{
  "num_hidden_layers": 9,
  "hidden_size": 256,
  "n_experts": 64,
  "experts_per_token": 4,
  "d_expert": 160,
  "d_shared_expert": 0,
  "hidden_act": "gelu",
  "moe_layers": [1, 2, 3, 4, 5, 6, 7, 8],
  "router_score": "softmax",
  "normalize_top_k": true,
  "routed_scale": 1.0,
  "balance_loss": 0.000188,
  "balance_bias": true,
  "init_std_router": 0.00914,
  "lr_router": 0.000564,
  "num_attention_heads": 4,
  "num_key_value_heads": 1,
  "head_dim": 64,
  "vocab_size": 12038,
  "norm": "layernorm",
  "norm_place": "pre",
  "norm_eps": 1e-06,
  "positions": "rope",
  "rope_theta": 100000.0,
  "rope_fraction": 1.0,
  "qk_norm": false,
  "attn_scale": 0.125,
  "tie_word_embeddings": false,
  "parallel_block": true,
  "init": "uniform",
  "init_std_qkv": 0.0312,
  "init_std_o": 0.0,
  "init_std_up": 0.0312,
  "init_std_down": 0.0,
  "optimizer": "adamw",
  "learning_rate": 0.00101,
  "beta1": 0.9,
  "beta2": 0.95,
  "weight_decay": 0.19,
  "lr_head": 0.00434,
  "max_grad_norm": 1.0,
  "warmup_steps": 237,
  "schedule": "wsd",
  "decay_fraction": 0.687,
  "decay_shape": "linear",
  "final_lr_fraction": 0.0,
  "batch_tokens": [32768, 65536, 98304],
  "max_seq_len": 512,
  "doc_mask": false,
  "train_tokens": 360900000,
  "max_steps": 5590,
  "dataset": "wikipedia_en"
}
Below are experts of layer 3 (counted from 0) of a mixture-of-experts language model. Rows are named router (the router's row for the expert) and show model dimensions 0-127. Each number is 200 + 30 x the weight over its row's rms, rounded and kept within 0 to 999.
Before each expert's rows: a language model's description of what the expert responds to; "mostly gets" lists some tokens that are sent to it at least half of the time. This comes from a sample of Wikipedia text that the model never trained on.

# expert 40
Description: Digits after a decimal point in statistics, times and measurements, plus spelled numbers and closing quotes, such as "4.44 ERA", "10.68 seconds", "five".
mostly gets: " five", " nine", "\")", "\",", " ten", " six"
router,212,192,229,231,197,221,167,175,227,235,176,239,224,219,140,218,186,169,132,180,238,196,195,178,141,231,235,217,198,122,201,218,242,137,255,190,183,176,207,181,147,224,160,217,165,168,188,233,188,198,185,198,240,132,138,205,233,212,162,201,143,164,235,191,216,186,211,194,197,194,235,196,186,233,240,194,196,229,165,163,159,230,231,153,168,154,206,146,144,221,219,213,195,193,209,208,176,190,173,216,169,222,205,156,148,195,209,263,243,198,202,182,210,242,203,170,239,194,150,193,204,170,224,203,158,282,178,185

# expert 38
Description: Word-internal suffix pieces like a(est)hetic, menstru(al), and nouns after a/an such as number, series, variety.
mostly gets: " areas", " member", " another", " variety", "ness", "iance"
router,232,186,200,229,228,209,164,163,213,210,242,235,182,260,180,242,245,149,218,250,215,226,220,138,170,174,272,207,257,172,196,232,237,174,199,151,186,175,198,196,204,150,165,196,167,172,198,232,232,228,192,168,195,171,217,203,251,215,221,262,183,169,211,196,193,195,170,257,194,242,232,210,212,207,217,201,184,164,208,230,248,188,202,171,192,163,214,230,204,213,169,192,208,274,225,211,172,172,176,221,144,180,214,122,193,152,240,209,220,199,204,205,164,253,182,185,262,156,168,174,186,159,212,195,259,172,180,154

# expert 55
Description: Common nouns ending a noun phrase after the or an adjective, such as film, team, committee, organization, floor, ratings.
mostly gets: " film", " game", " series", " building", " team", " area"
router,253,214,157,219,217,207,189,143,193,217,238,207,221,269,180,211,192,213,179,216,203,222,233,163,180,183,280,250,159,208,167,235,190,188,155,222,217,194,150,182,203,186,194,205,243,185,188,228,246,172,179,169,179,191,241,190,257,239,176,272,242,199,150,212,178,159,187,193,188,228,253,201,202,178,203,123,151,167,204,186,229,171,203,167,180,211,190,221,193,221,204,188,189,244,221,235,192,172,220,187,185,189,190,203,203,234,223,189,190,194,175,167,199,192,184,165,158,198,235,206,160,176,208,206,253,186,239,204

# expert 61
Description: Line breaks, and the list dashes, headings or opening parentheses and quotes that follow them, at paragraph, section and list boundaries.
mostly gets: "\n", "—", " (", " “", " (\"", "=="
router,190,191,245,179,199,207,239,202,217,197,152,212,177,168,206,197,223,231,177,153,168,181,201,217,192,231,163,246,242,144,247,265,187,201,219,221,224,148,219,226,162,191,233,217,158,219,211,154,176,183,184,170,179,232,176,224,217,211,258,225,218,215,201,216,173,207,215,250,175,224,157,228,173,152,186,156,194,176,214,174,139,163,189,176,263,265,228,190,175,144,236,160,251,263,240,150,225,211,182,159,197,220,209,192,211,159,204,154,223,229,201,215,246,238,225,205,241,177,220,188,243,144,220,234,186,207,183,164

# expert 14
Description: First piece or whole common noun right after a, the or a heading mark, e.g. spok(esperson), cour(thouse), character, bridge.
mostly gets: " br", " ar", " woman", " character", " bridge", " ph"
router,167,150,202,221,229,186,221,154,197,228,206,196,258,180,155,257,178,191,203,231,193,208,196,230,128,154,235,233,234,212,194,152,235,193,218,204,222,190,191,255,187,124,194,215,196,199,195,237,215,225,206,210,162,226,195,170,217,201,191,260,223,162,237,156,187,254,135,183,207,199,221,213,216,240,274,219,200,173,182,182,240,150,166,159,193,225,175,166,194,183,183,166,170,184,258,220,209,216,175,226,219,211,210,200,230,140,220,184,198,161,198,185,177,224,134,150,268,189,190,149,207,193,266,249,251,210,188,206

# expert 15
Description: Opening letters or short first pieces of a word split into subword tokens, such as m(igrate), f(ulfilled), fl, dr, inf, usually before -ed or -ing endings.
mostly gets: " fl", " dr", " inf", " ab", " sk", " bre"
router,182,222,174,232,211,217,177,184,231,240,175,190,193,156,236,186,237,237,224,158,182,161,210,163,224,211,241,235,231,178,180,229,218,125,197,243,197,159,193,215,190,238,181,131,213,193,256,157,220,210,215,211,208,248,185,199,204,184,218,197,201,186,220,187,197,222,212,165,231,245,178,129,208,188,228,181,196,205,179,186,154,183,203,224,176,163,238,148,182,179,274,200,237,160,178,190,246,215,122,184,181,242,178,205,206,192,200,193,175,190,173,187,223,180,148,185,229,163,235,173,189,252,192,116,198,234,234,193

# expert 32
Description: Last pieces of surnames and foreign place names, such as -ini, -son, -ić, -kins, -iya, Smith.
mostly gets: "ini", "son", "ko", "awa", "kins", "ić"
router,172,263,187,165,199,196,178,212,183,200,177,175,194,161,252,149,202,188,191,193,234,191,187,171,194,264,232,134,168,203,231,196,189,236,187,188,177,162,193,170,221,195,234,236,187,182,219,199,214,200,171,167,194,163,238,183,229,209,230,230,122,215,191,212,215,212,220,239,196,173,185,157,202,211,176,177,229,229,227,254,162,251,227,268,188,163,157,209,242,227,200,209,151,216,153,215,180,148,257,198,273,214,201,225,131,227,158,210,259,220,190,222,261,205,234,258,197,185,220,253,198,224,150,178,206,205,192,207

# expert 58
Description: Syllables at the start of non-English personal names, often Slavic, Hungarian, Spanish, Asian or African, such as "Šiśić", "Szamosi", "Sang-Eun", "Buganda".
mostly gets: "ñ", " Ta", " Sa", " Ra", " Mi", " Man"
router,145,252,205,136,168,207,182,230,192,194,187,183,182,182,239,181,203,223,219,167,197,190,100,189,202,231,180,109,238,254,172,203,142,194,150,179,189,196,210,183,229,215,235,227,191,220,180,238,239,239,230,209,229,251,232,180,189,232,243,241,187,234,171,179,182,242,209,220,197,199,187,191,252,172,170,271,248,239,237,260,186,174,187,259,167,208,239,185,228,184,210,179,152,155,175,205,156,239,246,166,265,183,198,262,186,191,237,145,185,191,174,199,234,163,188,206,217,198,195,213,212,274,140,202,210,161,176,215

# expert 35
Description: Column pipes, semicolons, colons and hyphen bullets separating entries in tables, rosters, sports lineups and line-broken lists.
mostly gets: " |", "\";", " —;", ";", " :", ");"
router,228,169,169,148,217,205,194,211,173,200,228,189,183,158,199,205,219,251,189,200,219,198,176,239,226,213,137,237,173,193,189,191,173,273,194,241,154,206,228,192,159,192,225,210,244,227,233,249,194,230,231,249,240,215,216,236,160,181,194,203,130,235,187,151,190,199,196,212,202,158,197,155,205,156,213,255,197,195,206,216,189,251,192,207,214,223,213,227,189,185,163,219,152,209,179,271,246,173,186,241,155,215,218,237,175,168,161,182,205,253,210,190,200,243,104,171,172,214,157,204,179,243,186,181,221,227,229,233

# expert 42
Description: Opening pieces of proper names, often inside table cells after a pipe, such as Cly(de), Santa, Jean, El(nur).
mostly gets: " Santa", " RO", " Matt", "mathb", " Jean", "with"
router,138,216,212,184,204,191,181,271,206,211,207,184,201,188,267,223,244,202,191,170,151,157,183,215,175,207,193,186,226,220,161,182,199,229,206,174,177,177,249,187,214,210,254,238,190,196,201,175,162,181,229,214,178,249,210,151,204,192,243,163,241,238,198,183,169,219,226,177,228,202,196,232,205,191,212,245,200,205,201,219,197,195,153,248,189,254,232,108,204,151,188,170,193,203,205,153,205,208,232,174,210,181,232,220,205,170,231,158,187,196,229,167,176,130,164,178,221,215,174,216,233,271,200,206,180,213,191,195

# expert 45
Description: Word-final pieces of species, genus and foreign names, such as -ata, -ensis, -ana, -is, mostly in taxonomy lists.
mostly gets: "ensis", "ella", "aran", "aria", "awa", "za"
router,227,238,185,170,147,205,218,175,138,213,173,232,171,214,205,182,172,123,214,223,220,232,161,231,247,217,170,160,201,238,185,183,216,244,196,183,161,211,209,194,231,186,192,203,193,156,186,209,224,221,191,171,198,137,239,242,196,224,232,172,161,194,199,215,241,214,200,236,199,218,161,156,208,220,166,253,251,214,207,224,147,230,236,212,181,145,146,255,236,264,227,216,162,154,204,251,187,176,221,226,240,190,162,215,136,237,183,187,247,205,192,196,199,206,249,232,168,214,253,207,193,179,185,200,196,197,181,219

# expert 16
Description: Final digit of four-digit years in dates and lifespans, plus the comma, dash or bracket after them, as in "189[2] –", "May 19, 2009", "century".
mostly gets: ",", " century", "),", ".,", ",\"", " BC"
router,233,189,189,182,199,195,236,171,207,155,200,189,146,185,283,183,200,173,305,188,222,213,232,207,240,194,230,223,158,251,261,218,203,186,218,227,246,208,143,153,185,241,201,174,213,190,238,133,174,159,136,250,235,187,213,244,203,188,175,175,252,207,171,175,178,156,234,208,150,193,191,242,190,200,144,203,245,204,180,228,208,206,237,235,184,166,207,198,220,254,226,222,211,184,169,163,197,235,195,244,154,236,222,224,190,238,167,181,203,195,203,214,249,204,216,191,165,192,183,246,225,165,213,224,186,164,159,230

# expert 19
Description: Pipe separators and semicolons following numbers in dense statistics tables, plus units and symbols such as %, °, ′, kg.
mostly gets: "′", " —;", "%", " sq", ";", "^{("
router,227,199,236,167,210,226,214,156,199,212,203,217,170,209,238,171,165,199,167,171,215,206,153,220,182,239,157,187,172,210,140,250,257,228,164,230,156,236,194,161,178,250,235,241,239,193,254,210,193,185,199,225,175,235,188,221,170,206,222,220,205,262,142,153,213,196,182,183,226,215,198,246,194,185,153,250,189,266,225,211,237,271,186,245,206,211,227,211,113,229,180,201,170,203,209,171,217,199,176,211,169,209,221,181,223,142,236,220,164,222,241,207,245,137,168,243,180,218,164,163,184,234,237,218,213,208,165,202

# expert 39
Description: Unit marks after numbers in infoboxes and lists, such as ft, in, kg, km, prime marks, closing brackets, and months in birth–death dates.
mostly gets: "″", "′", " mi", " kg", " ft", " cm"
router,206,224,199,146,218,183,201,145,188,214,220,220,187,239,202,179,163,231,275,163,222,212,196,247,188,138,165,192,200,226,199,210,211,244,210,238,197,240,203,190,186,259,260,193,247,188,176,143,184,227,221,195,194,206,252,182,167,179,206,163,166,250,137,161,205,204,145,228,206,178,195,171,201,230,181,234,189,222,182,201,195,143,207,201,204,174,210,222,209,216,213,208,237,155,158,186,206,211,190,175,245,226,230,184,172,245,163,161,161,198,181,207,204,149,203,217,177,201,251,216,237,230,205,192,214,150,185,245

# expert 12
Description: Single capital letters or capital pairs starting acronyms and initials, often after a parenthesis or hyphen, e.g. SA(PIA), AL(DH), A.P.
mostly gets: "T", "O", "K", "V", "I", "J"
router,197,189,199,237,186,206,151,233,243,247,163,202,198,231,214,219,200,179,185,185,207,181,168,150,174,244,193,158,211,228,202,179,181,224,122,199,213,145,236,179,185,230,178,220,155,169,209,258,137,181,149,229,205,168,193,181,241,254,187,221,158,143,224,221,238,153,201,191,194,223,193,184,185,196,169,160,219,245,251,139,199,196,221,250,138,184,222,161,256,155,184,261,219,170,197,174,174,219,247,198,253,220,198,205,210,206,173,129,241,191,141,241,223,159,193,201,190,225,212,175,201,257,233,218,153,214,186,225

# expert 11
Description: Word-ending subword pieces completing common words or names, such as -ive, -age, -ate, -ects, -ality, -ism.
mostly gets: "ites", "aging", "ize", "ate", "izing", "rets"
router,212,197,140,248,249,212,179,190,201,278,182,208,205,214,194,209,268,172,156,156,195,224,222,155,253,188,260,223,205,216,162,197,210,152,175,183,185,123,193,167,232,261,166,179,192,138,214,200,179,225,156,207,200,213,248,178,262,226,202,208,178,178,188,197,223,216,204,185,238,213,189,204,199,193,233,177,163,228,205,241,153,244,270,250,169,145,198,212,232,201,263,168,199,214,165,191,226,152,192,206,170,185,178,134,187,203,146,192,215,166,239,250,182,244,226,224,156,173,185,234,190,180,181,186,241,224,213,169

# expert 62
Description: Spaces, hyphens, slashes and degree signs preceding numbers in tables and measurements, e.g. 805 572, age 25, 190 ft 7 in.
mostly gets: " ", " ===", "^{"
router,172,214,233,197,152,157,170,127,268,230,173,223,164,157,171,188,178,195,222,169,174,207,189,214,176,228,162,166,222,185,219,233,194,198,140,251,147,179,211,180,175,237,185,231,227,220,211,140,202,242,175,151,228,149,152,183,165,262,222,282,190,210,159,186,214,188,187,167,159,211,228,244,208,197,175,188,182,216,220,200,199,226,178,180,197,228,204,209,157,212,227,214,185,182,209,225,221,228,178,204,171,235,226,189,207,138,254,177,160,162,175,215,216,193,163,252,186,241,164,172,260,211,186,159,201,193,155,249

# expert 8
Description: Country, state, city and university place names or nationality adjectives, often completing phrases like New York, United States, New South Wales.
mostly gets: " York", " United", " States", " American", " Canada", " London"
router,190,183,164,179,207,202,165,233,223,201,135,162,259,189,209,248,193,169,162,200,252,215,249,217,183,202,232,159,136,230,243,173,213,231,179,259,193,183,192,172,188,234,211,246,251,143,226,220,202,190,148,216,196,201,203,203,248,183,234,176,195,180,163,187,296,173,209,183,187,156,193,161,178,217,195,146,206,231,211,206,149,179,184,233,242,198,192,204,242,216,182,247,181,197,153,260,179,161,213,271,253,181,204,234,170,188,167,208,269,171,189,196,202,186,196,192,211,175,209,222,190,153,157,234,163,238,181,171

# expert 24
Description: Tokens right after a bullet dash or line break in infobox lists: field names like Title, Category, Binomial name, plus ==, :, sentence-initial The.
mostly gets: "=", " They", " These", " His", " Website", "The"
router,242,173,190,178,181,169,184,219,192,174,191,188,173,186,169,174,232,239,273,171,216,226,191,215,226,126,164,188,220,223,194,189,174,177,170,182,187,212,202,242,168,230,193,157,186,200,160,166,153,188,230,204,163,169,171,238,167,194,196,167,162,181,189,164,134,211,156,220,166,172,153,211,218,205,171,220,184,205,154,168,208,205,177,168,265,206,165,220,226,214,170,220,250,167,192,221,161,215,238,179,219,184,150,222,232,251,152,260,177,242,170,213,151,219,235,195,197,216,237,207,224,204,223,244,217,191,229,236

# expert 47
Description: First token of infobox field values or list items, coordinate digits, tilde approximations, multibyte symbol bytes, and Preceded by succession rows.
mostly gets: " Preceded", " what", " \"", "Career", " ·", " modern"
router,188,140,191,205,209,228,197,239,207,218,181,228,206,195,150,233,223,188,149,167,165,196,180,251,217,213,189,212,194,167,235,197,209,137,209,218,207,185,200,209,178,140,181,180,175,203,261,157,241,183,273,218,186,220,178,203,208,164,206,226,232,182,133,166,208,222,206,204,275,165,202,214,207,232,182,212,196,206,184,203,160,198,207,192,246,217,219,155,199,143,232,212,193,192,224,215,225,254,215,199,201,213,153,189,223,154,242,224,198,163,257,216,217,182,181,181,206,200,150,203,216,209,251,218,141,187,189,126

# expert 63
Description: Clause-linking and, auxiliaries such as was, is, has been, and adverbs after subjects such as also, always, typically.
mostly gets: " is", " also", " was", " it", " been", " not"
router,153,253,169,165,184,189,179,201,219,209,213,182,163,172,188,229,223,179,174,182,215,187,247,239,228,190,240,231,220,173,244,169,202,196,167,206,234,209,199,196,231,160,191,211,192,225,191,244,156,218,230,165,183,234,166,261,192,227,173,165,210,236,213,254,195,226,240,212,191,196,158,248,148,237,202,203,178,164,181,224,183,164,252,137,193,267,181,230,175,208,142,253,243,215,209,168,154,181,195,208,227,236,182,199,192,210,171,275,210,216,201,181,212,265,218,233,164,201,229,148,215,181,232,164,213,230,195,245

# expert 22
Description: Middle and ending pieces of English-looking surnames, place and business names, such as "Lodging", "McInnis", "Ledger", "Barlow", "St Michael".
mostly gets: " Sy", " Hal", " Whit", " Id", " Sol", " Bel"
router,140,211,223,237,191,187,142,211,192,210,191,133,244,181,234,216,215,215,228,193,187,239,185,204,174,183,155,189,224,184,199,181,202,246,160,224,196,172,206,204,189,207,248,195,183,192,191,144,178,227,199,244,158,190,147,135,190,204,206,199,164,222,275,198,226,219,230,203,178,156,204,206,198,242,151,155,238,161,211,244,181,193,228,225,202,209,192,155,233,167,236,192,183,225,158,171,186,210,204,226,220,203,206,191,193,193,229,187,235,135,202,267,237,166,187,193,187,144,205,220,205,269,157,166,248,203,174,222

# expert 41
Description: Given names or their first piece, such as Tom, Adam, Greg, Jos, Ham, especially in headings, infoboxes and name lists.
mostly gets: " Tom", " Ed", " Sam", " Ham", " Jan", " Jack"
router,185,228,187,222,172,174,188,215,153,224,216,205,211,222,252,201,171,200,163,161,191,216,205,192,180,223,192,141,212,218,175,176,185,222,144,202,207,194,206,157,224,172,220,205,190,193,205,228,195,175,203,228,224,206,210,196,221,198,225,228,147,225,272,199,212,236,204,174,156,181,144,167,208,138,207,240,246,221,229,239,182,233,188,238,166,201,166,131,239,176,206,192,150,171,183,206,174,189,263,182,254,177,188,235,135,250,241,143,261,161,188,224,238,172,207,215,186,218,216,237,177,239,176,197,186,203,138,217

# expert 43
Description: Nouns and adjectives after as, was or is naming roles or states, such as as part of, professor, appointed, editor, responsible.
mostly gets: " MPC", " professor", " appointed", " able", " editor", " Lemmon"
router,233,220,206,224,214,147,243,228,224,139,187,204,162,202,232,186,208,204,178,185,187,175,208,207,248,247,193,177,206,193,174,226,221,158,252,253,218,199,220,188,179,248,237,207,228,167,218,176,289,168,217,221,180,244,227,186,218,149,210,247,235,238,175,170,177,198,218,152,224,221,189,170,205,163,226,197,220,230,185,188,206,208,129,191,199,192,224,199,151,209,231,193,199,210,232,177,244,226,180,172,178,237,198,246,172,167,209,195,192,176,217,205,191,215,177,173,283,198,222,166,191,200,236,173,174,281,198,126

# expert 53
Description: Capitalized first pieces of names and titles after of, in, the, by, such as New, His Majesty, The(odosius), Mur(freesboro).
mostly gets: " Justice", " Les", " Los", " Ug", " New", " Big"
router,167,183,195,252,174,206,163,213,199,219,170,187,209,179,225,232,222,209,134,169,166,225,245,169,195,183,224,211,216,206,229,175,189,165,148,226,173,165,170,157,208,203,176,234,170,149,215,217,163,182,211,255,191,224,219,176,219,251,245,188,219,178,221,208,234,203,210,155,193,181,188,191,203,176,210,203,190,214,171,237,219,204,215,233,225,195,203,137,210,121,160,211,173,237,151,193,199,156,196,224,191,202,198,176,197,154,216,170,204,190,236,226,209,185,228,177,219,189,179,227,223,161,151,213,183,187,149,193

# expert 46
Description: Final digits of multi-digit numbers, especially seconds in coordinates, season years and durations, such as "51′55″W", "2017–18", "52:29".
mostly gets: "9", "8", "7", "6", "0", "5"
router,208,254,265,218,218,159,266,236,213,150,196,182,206,199,203,214,153,181,189,219,241,240,185,195,199,204,194,195,170,209,254,236,231,233,287,203,190,227,190,184,183,183,220,209,185,198,147,183,186,190,205,210,242,194,163,198,229,205,151,236,194,187,228,212,208,161,218,213,243,188,179,173,206,264,169,165,208,148,173,164,199,233,224,191,176,201,205,223,132,221,196,195,172,203,136,159,159,199,177,157,252,180,176,249,150,223,166,224,181,232,159,186,251,186,224,176,224,165,169,243,165,193,219,189,222,190,178,250

# expert 29
Description: Adjectives and nouns right after the, such as other, following, same, original, main, final, latter, and ordinary nouns.
mostly gets: "See", " same", " the", " another", " latter", " original"
router,197,190,213,239,209,219,233,208,192,222,238,205,231,222,145,187,113,208,179,281,180,168,229,239,191,158,191,232,212,171,176,192,197,241,220,167,228,227,190,244,183,137,146,219,168,205,154,247,211,192,211,218,168,158,180,177,171,165,203,186,240,203,236,212,199,156,205,153,194,220,255,199,186,225,227,211,185,117,184,171,253,170,138,188,237,198,210,246,159,210,168,252,211,264,201,216,199,205,240,230,177,156,192,190,192,204,201,269,210,244,244,153,196,215,236,179,234,182,192,191,173,134,234,226,172,192,206,167

# expert 21
Description: Pipe cells, en dashes and hyphens in tables of results, elections and scores, plus apostrophes before s, such as W–L, IU–Madrid, author's.
mostly gets: "'", " JPL", " ·", "’", "–", "|---|---|---|---"
router,201,186,235,157,178,210,203,176,206,215,176,233,260,137,218,216,235,165,152,214,181,151,145,169,230,216,186,204,209,212,160,189,199,205,153,242,209,191,187,204,199,208,170,233,202,191,223,226,189,168,184,215,177,171,198,187,192,170,126,235,199,187,181,250,214,245,229,176,169,168,218,181,226,161,200,197,204,207,220,161,250,193,175,183,202,262,231,194,143,173,196,187,138,236,262,169,276,240,196,211,160,198,202,215,254,144,248,196,204,188,177,232,167,208,146,158,195,256,210,177,203,225,208,159,233,255,197,199

# expert 3
Description: Month names after on, in or at in dated prose, such as On March 3 or released on July 30; sometimes ordinary mid-sentence words.
mostly gets: " November", " October", " January", " April", " February", " December"
router,208,205,195,179,226,212,211,254,214,189,229,225,179,173,228,203,217,252,205,193,234,220,211,166,207,179,228,225,188,188,210,170,233,156,206,251,263,195,130,201,238,180,186,183,170,186,223,168,226,192,197,237,181,248,190,155,272,171,197,181,176,190,194,221,155,200,201,209,273,212,216,266,192,169,209,177,174,252,212,204,211,193,212,261,240,201,178,251,193,165,154,190,250,196,220,184,218,158,168,193,171,238,214,171,243,173,192,244,183,261,266,203,245,176,196,192,132,170,198,187,183,151,133,162,215,168,200,208

# expert 52
Description: Unit and symbol tokens right after numbers, such as "°C", "″", "′", "million", "cm", "%", "AD", and ordinal "st".
mostly gets: "″", "′", " million", " Jr", " mi", "EC"
router,152,220,207,162,250,195,183,179,207,200,195,184,209,231,221,221,172,144,216,182,211,232,185,154,159,241,228,215,172,218,204,195,228,173,197,237,203,187,196,135,207,207,213,226,201,147,248,192,186,172,183,202,216,192,215,195,227,208,198,184,210,177,154,191,267,153,188,219,226,202,212,222,183,230,124,181,222,260,198,245,180,154,251,245,176,221,201,168,216,206,185,242,220,205,194,189,185,229,204,206,208,220,239,157,166,191,158,150,165,202,177,227,245,151,174,195,129,164,231,189,184,224,237,203,232,167,181,193

# expert 51
Description: Determiners and quantity words after prepositions, such as other, various, many, several, the, a, as in other countries.
mostly gets: " various", " many", " several", " some", " these", " any"
router,204,156,191,175,241,211,222,215,156,202,170,200,152,199,209,200,262,218,236,175,213,220,218,204,252,201,215,255,230,189,193,171,173,137,211,223,237,216,155,161,218,236,212,189,193,213,247,181,247,170,181,224,220,238,222,156,168,173,218,168,220,200,160,170,174,163,216,218,208,200,198,215,214,164,196,235,170,231,182,178,195,168,237,239,233,126,181,241,166,207,239,212,238,164,195,170,274,191,216,209,181,218,163,141,242,213,183,240,196,224,271,218,222,208,211,245,132,165,188,199,184,195,217,207,174,198,220,189

# expert 2
Description: Articles and possessive determiners opening a noun phrase, usually after of, to, in, such as the, a, their, its.
mostly gets: " their", " the", " a", " any", " these", " several"
router,216,176,206,168,204,208,188,216,221,208,157,211,193,181,228,167,229,123,171,152,223,172,212,174,212,197,173,210,211,182,134,180,227,152,209,198,265,246,172,200,207,226,180,231,170,219,202,193,204,262,250,172,171,226,195,181,140,208,156,172,227,251,142,155,193,241,224,183,241,155,178,201,176,187,192,240,184,215,201,198,205,161,222,233,230,192,232,217,167,212,187,158,165,282,244,198,234,222,181,170,162,186,150,149,159,218,168,223,170,220,261,187,127,227,202,212,221,156,231,175,177,265,210,229,172,221,221,182

# expert 26
Description: Colons, closing brackets, table pipes and separator rows, heading equals signs, and arrows in formulas, sound shifts or career lists.
mostly gets: "|---|---|---|---|---|---|", "=", "|---|---|---|---|", "====", " MPC", "″"
router,215,149,269,226,190,268,190,211,209,223,206,241,205,204,142,154,230,202,125,247,213,212,223,194,236,214,170,195,171,157,181,180,206,197,190,167,188,203,232,216,179,184,168,173,239,198,185,219,208,192,226,213,184,226,190,223,185,228,223,233,163,205,119,98,197,232,163,225,204,216,193,274,210,196,154,210,169,248,195,211,214,240,199,153,200,203,194,211,150,217,186,205,227,213,217,178,197,172,173,199,169,111,197,163,245,167,228,264,162,237,214,164,196,214,173,193,206,200,215,167,184,195,205,234,140,192,244,141

# expert 30
Description: Word-final pieces and closing words of multiword names and phrases, such as -ing, -ance, Engineering, Coast, plus of and and.
mostly gets: " Coast", " Engineering", " &", " Athletic", " Research", " Energy"
router,219,201,196,235,183,188,158,161,215,243,267,213,223,221,156,219,144,202,186,221,199,250,235,224,220,168,252,183,184,269,217,208,202,247,193,182,152,209,196,213,199,157,163,269,211,176,162,232,187,249,201,216,147,155,249,197,209,209,210,150,181,167,250,220,233,188,183,143,211,215,231,173,208,266,219,149,195,115,183,203,241,193,204,159,198,177,200,199,205,229,166,207,171,227,173,221,185,153,214,258,172,161,188,215,177,197,198,211,232,207,210,212,228,231,273,187,231,174,218,275,212,141,151,226,217,180,224,195

# expert 36
Description: Main verbs after a subject or relative pronoun in narrative prose, such as became, had, received, describes, announced.
mostly gets: " became", " had", " received", " took", " announced", " won"
router,187,235,172,162,248,222,190,202,193,166,223,217,199,210,211,173,207,242,194,222,210,142,204,202,203,221,240,214,177,188,178,229,190,228,202,231,217,128,197,238,234,187,242,152,236,281,242,184,179,170,186,178,229,193,201,217,172,184,211,169,224,210,213,233,206,186,223,222,210,194,181,178,225,180,221,189,218,191,216,158,160,196,208,173,156,148,224,215,211,205,163,219,258,186,172,136,191,212,182,185,215,201,179,249,157,226,206,237,179,196,152,206,218,224,193,245,178,237,228,222,171,206,162,133,196,226,260,225

# expert 25
Description: Bytes of CJK, Cyrillic and Thai text beside romanized names, plus the first token of a table cell or list value.
mostly gets: "т", "н", "ー", "г", " Loss"
router,173,167,182,230,170,190,174,234,161,188,217,185,189,196,142,230,210,245,250,223,193,231,158,225,233,233,181,253,192,200,247,130,158,180,183,154,181,204,230,209,184,171,205,161,178,212,198,216,179,166,182,181,233,184,166,218,163,221,194,209,170,173,254,242,170,197,206,205,213,159,219,214,179,232,179,203,223,161,177,188,195,150,222,216,230,171,167,222,220,176,235,246,272,178,198,269,168,203,189,202,204,189,197,226,250,254,150,176,175,237,178,210,216,206,208,185,161,195,170,251,199,193,201,240,141,115,191,212

# expert 59
Description: Early letters of capitalized words at line or paragraph starts, often single capitals or the next piece, such as K-a-ifeng, M-ara, He, She.
mostly gets: " He", "It", "On", "He", " She", "Col"
router,234,193,187,211,187,232,211,215,188,256,165,164,229,165,241,212,187,178,198,180,153,184,191,213,201,204,173,177,246,206,225,157,167,136,219,177,243,180,272,255,254,179,196,174,198,194,224,239,198,229,185,222,187,228,197,166,225,193,191,213,224,190,240,235,208,240,181,186,228,236,214,182,226,172,211,251,216,207,182,224,255,205,197,218,216,258,210,153,215,218,185,187,229,176,204,163,217,214,185,194,284,184,237,186,206,211,124,147,187,166,225,124,188,162,173,235,265,186,206,205,191,240,189,192,187,193,146,169

# expert 60
Description: Digits and dashes in scores and measurements, plus list items after commas, e.g. 6–1, vocals, single; also known, although, such.
mostly gets: " known", "^{(", " produced", " although", " if", " particularly"
router,188,200,184,183,215,213,223,132,199,228,158,259,189,211,211,196,190,169,164,180,130,150,211,204,172,218,189,212,195,196,141,196,193,193,217,168,202,219,217,145,173,243,143,211,262,180,195,229,224,223,173,158,209,231,186,224,214,172,194,193,271,252,202,184,230,212,236,192,201,238,171,206,186,142,243,215,191,263,245,199,204,203,181,230,165,203,203,163,186,203,226,176,195,170,233,185,246,238,185,223,212,175,238,185,210,197,218,196,197,150,249,247,187,218,176,257,168,215,167,158,250,123,239,250,178,249,184,190

# expert 4
Description: Commas and separators after names or words in biographical leads, taxon authorities, tables and election results, such as "(Hampson, 1907", "born", "/", "%".
mostly gets: ",", ".,", "\",", " %", " Succeeded", " /"
router,219,226,195,132,223,187,271,164,144,197,222,208,187,232,218,231,255,166,189,201,208,184,196,239,250,210,237,242,228,188,277,181,198,220,214,219,234,214,251,188,202,175,196,201,188,165,207,176,197,153,198,223,208,249,174,227,167,203,228,170,241,239,193,212,200,197,234,193,191,135,215,214,227,199,205,232,227,237,179,153,210,199,192,213,186,201,239,200,201,158,210,154,157,162,219,203,221,265,169,242,168,247,196,210,178,218,191,190,193,138,214,253,191,195,214,203,187,250,162,187,169,221,236,172,157,194,221,190